config = dict(
    experts_per_token=4,
    d_shared_expert=0,
    activation='squared_relu',
    moe_layers=[0, 1, 2, 3, 4, 5, 6, 7, 8, 9, 10, 11, 12, 13],
    router_score='softmax',
    lr_router=0.00106,
    norm='rmsnorm',
    norm_eps=1e-06,
    optimizer='soap_variant',
    beta2=0.95,
    batch_tokens=131072,
    steps=3743,
    dataset='wikipedia_en',
)
Below are experts of layer 3 (counted from 0) of a mixture-of-experts language model. Rows are named up (a neuron's input weights, with its number) and show model dimensions 0-127. Each number is 128 + 24 x the weight over its row's rms, rounded and kept within 0 to 255. Numbers have three digits each.
Before each expert's rows: a language model's description of what the expert responds to; "mostly gets" lists some tokens that are sent to it at least half of the time. This comes from a sample of Wikipedia text that the model never trained on.

# expert 39
Periods and sentence-opening The, It, She, plus heading pieces like Spec-ies, F-inal, Dire-ct-ors, semicolons and en dashes.
mostly gets: "cc", " The", "ir", " –", "inal", "m"
up0:137110149139119148132126136150097131101122113137136150133110135122132139112130107138123106127101127082129136137105152138119125149108125130122101161114177140120112115130160105138169135131135146127132149093138084099092157139165076097092138168118175148097130149121162129128132157097135154116147091151094195165152203117130113155111100118123105092098158118079159093167122109120096145148107

# expert 75
Word-initial pieces such as re, rec, dec, att, con, O, 's, plus the first byte of accented letters in names.
mostly gets: " rec", " dec", " ret", " att", " re", " con"
up0:151148135132140149111109098144114110129070151160106102133120126092137139106100121157168061124126061102109102133131123104131149118094116118135125104109112091130138167121162090155118142088155120120135122116144105133078123101118133102125129120162129122085159119092142133100141151151137139102169158149139172129156119168098104175132168123087143137109095127097103122125105125131093148109109

# expert 35
The conjunction and in prose, plus word-start pieces like bu(ildings), comp(leted), King(dom); strongest is Spec(ies) in species stub headings.
mostly gets: " bu", " Co", "pl", " Eng", " co", " under"
up0:139126128108100149120117113088144132119158092156098130124093156118118138083153144089085128154145131092138113133158147143107127135131114140115119145152144102126162144117155110106130126116164148142103167124110158128119101150183099125130123089145110162167146124158112104066158114151154111163155140156099171152156116129149130139110177106150137169185114168094139107119125144128124142144177

# expert 62
The preposition of and sentence-initial The, plus mid-word pieces like Manuf-act-urer, pol(itician), Cons-erv-ative, ar-ch-itect.
mostly gets: " us", "ol", "#", "au", " bec", "erv"
up0:147135128099118107134132138147106105114139111129131137108128119152097184135138119146111130134152111141119129152092143110137099126136119131120138138121121131125121121149138151149084152119141115110153101148092107144158113086162134084110171100109170089130157090123159174160134102132172083150163082154121160149166121115115076128078167132126126101126164148139160115177115101134073163138109

# expert 25
Sentence-final periods fused to word endings (es., s., o.), plus line breaks after headings and list items.
mostly gets: "es.", "s.", "y.", "ed.", "a.", "e."
up17:150118080096144115094080092102166111131102136121146152156114157070145118153148141116154119100130132077114117126091138146157116134123182123141125126152121137095127103138131115163138138144122147205116156092152140144085110118136136121111112145119108148124105140143121129107165088143139126134163125166084151114089092126154097146099117126176123127141120166133154104125119081130118100101125

# expert 43
Single letters inside non-English names and words, such as a, k, j, v, z (Montejo, Cenkova, Michael), and accented-byte pieces.
mostly gets: "j", "k", " ne", "ton", "a", " v"
up0:135110143128117139201147103163118108122093097101112156083080137135162170140143117132116121125110134159101130141117158081133103130118124126144178078079179151125140108133141174113086125103142154172122102114115127141126132124086123127154120125115141134119169137083136171131133108143162130159127174134085139124163114156137135130124127103114155118132141162124115154161121112107099128126086

# expert 21
Word-opening letters like r in ranks, rankings, run and rights, plus ordinals (first, second) and year or number digits in sports text.
mostly gets: " r", " first", " second", " h", " more", "irst"
up0:123066123148122136104139130154114155103163134143191152134118154157136138159124131105115085114180163110141134088093112113114104146118137145158110109114163167123125147142120126092143134084153121146144148158109128169102124132120086116160138110124154150118146160136122155115181130119130100181126107115176130129155093100123157121123145145131107106143154179120136131111155101085135077128130

# expert 29
Final pieces completing a word, such as ater in greater, ian in median/Brazilian, ed, al, and trailing commas.
mostly gets: " p", "@", " their", "merican", "19", " more"
up0:135128118118136141174089091132150160111166121097133139127135144110107110100112128162116110150130106075113163129105155103093135134118138145122141104111114108118139119164134119142106161133116152116126105145126128107136149164126139155154104155118136148122136097120110128130137123128137129083176099117092178132097044182113194112129146113142141144144144117102082140173120121106135144063137

# expert 58
Full stops ending sentences or following a year in citations, such as "(1986)." and "Franks.", plus digits within long numbers.
mostly gets: "ed.", ").", "s.", "."
up35:139100178156078098128107120125187129123113099116157173145115096110133111118129134079140086116145127148111119130140098083130099186102113149133140102108109081115109140133128144104108143088122120086114144133144144138119160114094143138139119122136132143125122140156122166133171081091133145095126110120127101114070118128100128135091167116113141110090122153099154082132120123118091110122094

# expert 77
The ge of at age before numbers, year endings after 20/19, auxiliaries has/can/had, and parentheses in climate tables.
mostly gets: "ould", " includ", " can", "ro", "ina", " has"
up0:122129090108143135127107088162100090091110097150145140142152154110102150163129110117115101134156117112102186151091154130174152169110085126124129121115174161057102160146127121133112179093155147148135138120154120137155131133136157147136118149119154135118164138113127116129149131126074116096137120118151130101109138129120119155142126150123220136129107143117152111142142144133158128110138

# expert 55
The article the after prepositions, year prefixes like 200, 196, 201, line breaks, and term in political office contexts.
mostly gets: " 200", " bec", " 196", " +", " (b", " 195"
up17:123124116145123134108106129184140122130116113143152145142122109135127135186123097142144110084108118137113133122056154124151141176146164090129156087083121145131107138110135146143136125097114141138142156122121119089142105128094126139110144148157164156143112067165208148148108104119124131115160143155124139157122074171106162120137143122108160135145137122167144089132128097103139126119126

# expert 27
Pipe separators between cells in tables of tracklists, casts and conjugations; also opening parentheses in song titles and hyphens.
mostly gets: " (b", "(", " used", " +", "~", " when"
up0:154110132111141103140141143124106122159121173110138147125154095123133094138117099103155129142152124156129152162128118113160120172105116141137114158162088114127173110149137127129161151110118121050134159135152133137078068112120116092111134094137120129173131143115103171066128140130131113118126154153172156157169087153106095149125090095129148123127124169112143162130140130136135127136104

# expert 73
Table pipes between cells and inner word pieces like is, ed, em, cent (Allison, visiting, century, torpedo) in general text.
mostly gets: " As", "rist", "iz", " Cent", " Co", "omen"
up0:088117189130118124139146136135133111129121145161120123130122115107131142120139160058134150106138119135164140131090150171145133111146145175140149102108151144084130119141114125123132155136114127159155181164151139121156175152155087126113148155156137120106127069141160143149138135096149159170143109144140122114150156144144109157145145108109116177127141144129169135151118140104178125065117

# expert 59
Inner pieces like st-r-ong and cent-ral, digits in years and numbers, small words in, to, that, and list dashes.
mostly gets: " 24", " they", " Ar", "--", " Br", " 12"
up0:113157100114151151135128100135088123113122154083138156140125164128144150127128115136091125139147154111141152166100102147145102107087122150138124111081118146104151138145200119148112106090113091123110134123105123168119156169175172102111128189144136163151124146136134121075117124132202132126136132110107108110141131113143156111122107088113140148139121086100147119159139146155145126104141

# expert 40
Words like yet, it, him, this, play, season, and curly-quote bytes closing quotations or before dashes.
mostly gets: " play", " it", " season", " him", "!", " this"
up0:114126118117146127133125122136127130108114088148107102156119133085137142132151144147092122156131114139106103159080133089104102153138152067080132088092124091124131097149166137104101180158096114106132166114164110202121122122118133151116113097157160136174150146173155150115122108119103114124131115137112122148132186117151148114106125142120113166127131130118139101090120118107140142088153

# expert 33
Second pieces of first names and accented-letter bytes, such as oh in Johann/John, ç in François, é; also "the" and ist.
mostly gets: " man", "erson", "man", "ist", "aj", "oh"
up0:136113126128151143126110121140110134122104085119150134124088153111145102118094117125120116135135149117129154134107102119129111115108087088095103091118101105140117161100176135120129085101158107127102106167124079136167096116107145149156140096174156084084130119155128134066118179085108123111145100135105156107156132135122129184113164137137123118112136128110111114089087133152134089162133

# expert 23
Second or inner pieces of common words and lowercase s or S starts, such as J-ourn-al, s-eries, P-res-ident, h-istory.
mostly gets: " s", " Ch", " S", " Col", " rel", "ife"
up0:178104133104123180183093121145144125096138167147126144146063105134125104102086148119163148191126145136166169126105110160148140099103083121143131109145148101152128127138132106095170134120131148121100140155126092101106119107108127122132118142177101120137127118148108111086133094115108135125106134179135142116139084082135099121142108142105113131137139133138087087130130118145131152103118

# expert 79
Digits inside years and long numbers, e.g. 191-1, 15-1-6, plus non-ASCII byte fragments in Hebrew or accented names like Bjö-r-k.
mostly gets: "1", " 21", " War", "8", "2"
up0:138107119187160140143128122151131126136119126093134095147126093132171142116097149116150149122115150112133113151073131095116132133164143129123115149134101095120146105140097099162130137141121102143179106073114148138109168166156141140120114148149121115187139124141121128126093134082159167115120144135112148134094066126137145134116133110105194131187083131147139123162156119148118127102119

# expert 15
Closing parentheses after years, country codes or units, plus commas, semicolons, closing quotes and brackets in lists and tables.
mostly gets: ")", "),", ").", ");", "}", "]"
up0:084144127105152138091070163126135103133146138080153132130123131118136137125126115167136156102141098155107127127149110118129137143112132148152126130149110095117172071144156135134101174126121146132119100129099117113100151129126134130142144202048125092129140141118154113116106155128160129147130120139094135133140085124121093160129113208121156141142130091130085141127143136165145138140148

# expert 5
Word-internal pieces like z in Leipzig, vent in Adventures/Juventus/Convention, and pl in explained, plus the preposition "for".
mostly gets: "<", "pl", "ans", "uk"
up0:124113112122129113128129138119141099130113148126151156104115153107148124124127132116116081115155167084111120147137137153158133120145109150132195119159143098096129111142122133109181139124148109088120098182112150120112147142101101150129089164151113125128158132134170141145124142117100159099161089140141136077141074106136123141153138152092146176145110188146157098113134158107167122100094

# expert 12
Single capital letters starting surnames or proper names, such as P, B, V, C (Pierrakos, Vecchiali, Building), and some list commas.
mostly gets: " V", "ok", " P", " it"
up0:128141115091115116198174095108084134115116152107116169133113116169148121128125116148160116089109118097090119126117136143113140199124108107159132122131149163116137132131122134090120130107109109130124082115143116107077105124083122090149164136151203113154123133157109109136101127122163108103158139126103169128126141143133083128102141120116141098148126138183131123142104127126147094120120

# expert 0
Short word-start and mid-word pieces such as c, kn, Will, cap-able, ral, ity, igh, often inside longer words and names.
mostly gets: " kn", " He", " Will", " c", "|---|---", "ral"
up0:104100112128076125123078136106104117134108128174117155175109099116147135134120116115116130121160165127116109131106130167115131106141121153103071116145121129141167136143144110115141173081146143086126109138139101135097087074100086088162183151124151106153132122163134176131125134133149166116152127118102144135147143171130148156118093120122164161100120129115096093117140130144129117132094

# expert 49
Pipe separators in number-filled tables, plus function words like its, are, is, the, and s-ince after has.
mostly gets: " its", " are", " being"
up0:121097164108137148133128128149088110125141123117112142130101103122127142153146132156106122128122142122128145129075155115104102161132150132166116109125142108109109169132132122147140140113186186158137108104121174129086139126099117109089119128156161168119151152149099110106145190147126124158147096118117147093127108168132116153138179160101153098149134154084160138166191117123143140123154

# expert 42
Pieces of place names and terms, e.g. Mississip-p-i, loc-ated, Gen-us, St-reet, plus and and table pipes in lists.
mostly gets: " Gen", " Rep", " R", " gen", "  ", "pt"
up0:122124109114146133120144148135141094102110119111113140122101131136127114161121146135115122133095181105118097117111173151118095130068089131137124124114145119112125093126115120146103154100120087156122135094134127110145123141124183053118158083136155154138144158139148121083152152151109146096178120143115149103141117150114100141110132097118165139165123131081167109093086186143137120109137

# expert 74
The article a and word-initial A or B pieces, such as A-irport, A-pps, B-owler, plus year ranges like (19.
mostly gets: " A", " a", " (19"
up0:159138104140141126066143100138146095110114174146135129162130036145107133154148126143151161093143155143142116119125173118174131118130119109122134102124160147153147087132169127069137158133123150150144160106149109151147139139124122151165133172146144125129091142134137120100158118115127103139137136135127142110117094152122164167102155120167182136118122106082152108101125117155131131122133

# expert 65
History section headings in ship articles, words like World, Champions, his, It, and capital letters inside parentheses or acronyms.
mostly gets: "ween", " World", " his", " On", " It", "orld"
up0:143103075108176191105122132121114124116110132145118135108144109139088131169105127197139134177121115107163125145108131192126122142137120117082129119100116169136131131166176120114094123124131147138125121148116137110145110097099140154132113093157116132139133129155161162133167116110145150118134091116112154137128093091123120143156117110110085147128104146132200120104147167134145139136152

# expert 41
Single digits such as 6, 7, 8 in scores and dates, and pieces inside names like F-ren-ch, Gothic, Becoming.
mostly gets: " 6", " 7", " Y", " On", "sh", " War"
up0:123132102136114087055136109142135095086141121150089123187093122098114146115132139139094096160147121127166139112132139127085141093114130121145147088122149135092135177101153110096088092132173146147129119122127148140105133168133114132122140158174139123127133090100122157114132112120159141140134139116082136077130109128128127119113109149113137109156136148138180138173142182151149152138124

# expert 53
Short function words such as to, on, a, plus word pieces like ence in Conference and ee, ague, ason.
mostly gets: " En", "ee", " All", " to", " E", " on"
up0:123131092132105151146107154112128149107142107088156106119115123151118129145084133128129110118114121108144104161109166123133109125073163121143125093118115162094143127144135115108105136161157117138117140174143104166123094150117144159142117122154124104164125104102122122114090118145115129140118148149098133118180126108122145167081151190127166130084091176139076103118126124161116154068099

# expert 57
Short pieces following a capital or initial letter, e.g. P-os in league tables, L-os Angeles, Vide-o, M-ac-ías, and ==== heading marks.
mostly gets: " pre", " follow", " rele", "to", "ollow", "″"
up0:126098105139087128127128118143184102090100102132150113107120191143139154144116135138115135102186101108136134125105112081142104165092184169171097174112158124133149103156068113152100140105105136123089125116145123153106050130121152134108132099143103126153123147143147145106137129161156148114132106139102135125113141153127108137103146147104109123131108136156137114139121121111154104120120

# expert 44
The piece ic inside words like polit-ic-ian and Copern-ic-us, other pieces like ch-ron-ology, and some commas after clauses.
mostly gets: "ic", "so", "raph", " min", "ical", " off"
up0:140141134158151152124126113117142168094098129119153117126159123100137145105128108145136098135089184148123138150119143103138155182091160144117119098103151147115166186164129131090136128105152140156206090126151124164129128091122131145152138126146117141132148142156142133123137096107146094129143122186127105130100089149134140154174095139126134113117141181139102144149118139113121171146101

# expert 9
Inner pieces of proper names and foreign words, often after a capital, such as y in Kenya, u, th in 12th, gh.
mostly gets: " Gu", "th", " ear", "gh", "u", "ah"
up0:144151131097165170155119164120157089105144108099158020144132143116138139142131103133097173110116135150136131172086139102118141131094163114148105110126132138133142070176099128149111134073179106143158113120098115092107130099117131124103124139154127102147162133155138136137138153123124137129132143121107146148111126151142154116110149110138125146145073128111159146129119143148134128106114

# expert 3
Early pieces of words and names right after an opening letter, plus pronouns he/she, e.g. D-iam-ond, Gr-ee-ce, Bl-ack, de.
mostly gets: " he", " Gr", " Br", " She", " John", "iam"
up0:090116108108151124110136086108116115098086121143140146149142160170171130176114136156088147159128121129113130164141151113174110155131110110174120141158125138096122120141092124107108140133169127147136163143177102137114139156139170106134103076123132117158142139176125126111126178069133148171130103130113094142127106126135117157113150116124110119139158158103150188131147113128099151117134

# expert 76
Table separator pipes and hyphens, 's in men's events, the, and pieces like University, States in statistics-heavy text.
mostly gets: " University", " States", " Pro", "ished", "merican", " ed"
up0:108099155125119169137110159134111117121105094146116107131080127118092147095128131153171150114150173157162126067101142102167110117119119109117155135113091131116119152148128142081103117141105138183126121129140135136172110090132102130118118094134096115190153135106150129111126151163131099100162107126078128129102139134169090124126127133116129099134161103115125167151129061120130106128125

# expert 7
The ate in Climate data headings, blank spaces and line breaks in tables, and word-initial pieces like f, J, ex, dis.
mostly gets: " f", " Mar", " ed", " med", " ex", " dis"
up0:142129111112160137157144171171121075092070114101100142126109150127147101157123195145106134149122126135128137111156129109127145169127136123126173102131125129108161102103116087138128152127078104135127094148105085115116125119138128085125173169135120091129109154147149114114123156137131121119144102111123136172171126139125107176133104061121104102135162121126123149133100172143142127130104

# expert 13
Pieces from inside a word after its first letters, across names, species and ordinary words, such as c-red-it, d-o-ctor, Aphrod-ite.
mostly gets: " Pro", "ne", " four", " three", "au", "9,"
up0:129103141140092123114116125164120143118100126152179096170159199126114163188125139143134103097144149113150153113086106067196142130148101136175133118083174107086086145117117123110169102085133095099141130088122144151127114133131111129121163077112110144170123124123142140109117100131123156121140105120124109142117134111112123141122154120118137133137121117101134121152133131127137118156124

# expert 72
Single digits in table cells and infobox field pieces, e.g. S-up-er, Confer-ence, B-orn:, O-cc-upations, J-ameson.
mostly gets: " sup", " 7", " 6", " 5", "ap", "ord"
up0:136179147117100127142118150133129126145096160129108142120104139128127108152134138122126092124130126125123120119097130106126135165099130135109139142093158127176148123159178121116129152134086142180131119097136108140146089137131092093097092141086158135129157122115159135136143131073095194149153151108128116121119124142074105143079155135133181169152164135093120134147109121147142143067142

# expert 26
Broad mix of suffixes and short pieces inside ordinary words, such as ed in enclosed, if in gift, al, ate.
mostly gets: " ent", " bec", " Will", " would", " cl", "urr"
up0:134120114145131186135085138172104100139121109090155143145153142124128180149169129155138120130124118111137138125144106114137177168119128117115152131134150120107098128137147117142128119104120176145143078141125135142145078189158150171118116128108076145138175105126137091105106151148136115114149117127143169131105089134089129151084128130076161122147136101154146114109128099113150105111089

# expert 6
Opening capital-letter pieces of names and words, often after a bar or dash in lists, such as F(red), R(afael), Gen.; also and, but.
mostly gets: " F", " but", " Sp", " Gen", " Th", " and"
up0:136117136165133144142068178152126120148114173088118130141092161148121139116116133103091122133126149109099137127115132115115112126118095139164094152082116148150111151137117135143099141112128128140124168106163078112129113128125093078126103126148147142127102134152154123112143127132157135093167113140135133141133127164128089114131165156051177148127165104086097134142102172142147137087146

# expert 16
Pieces completing common words after their first letters, such as ite in Website, ople in people, ternational, ill, km.
mostly gets: "ternational", " km", "ivers"
up0:166099136115086162141115099162135130123189117124120142152104106117125155127125107065147117149170161105127115171164138106173102085140144149147118150175166130112141120116136164133101099120141131146125131127120156102087098158104098106141144105137103160139099155130121108110126117148091122119157127144140128089120090160133118125105160117127112136122137148096142141134131146064158126122188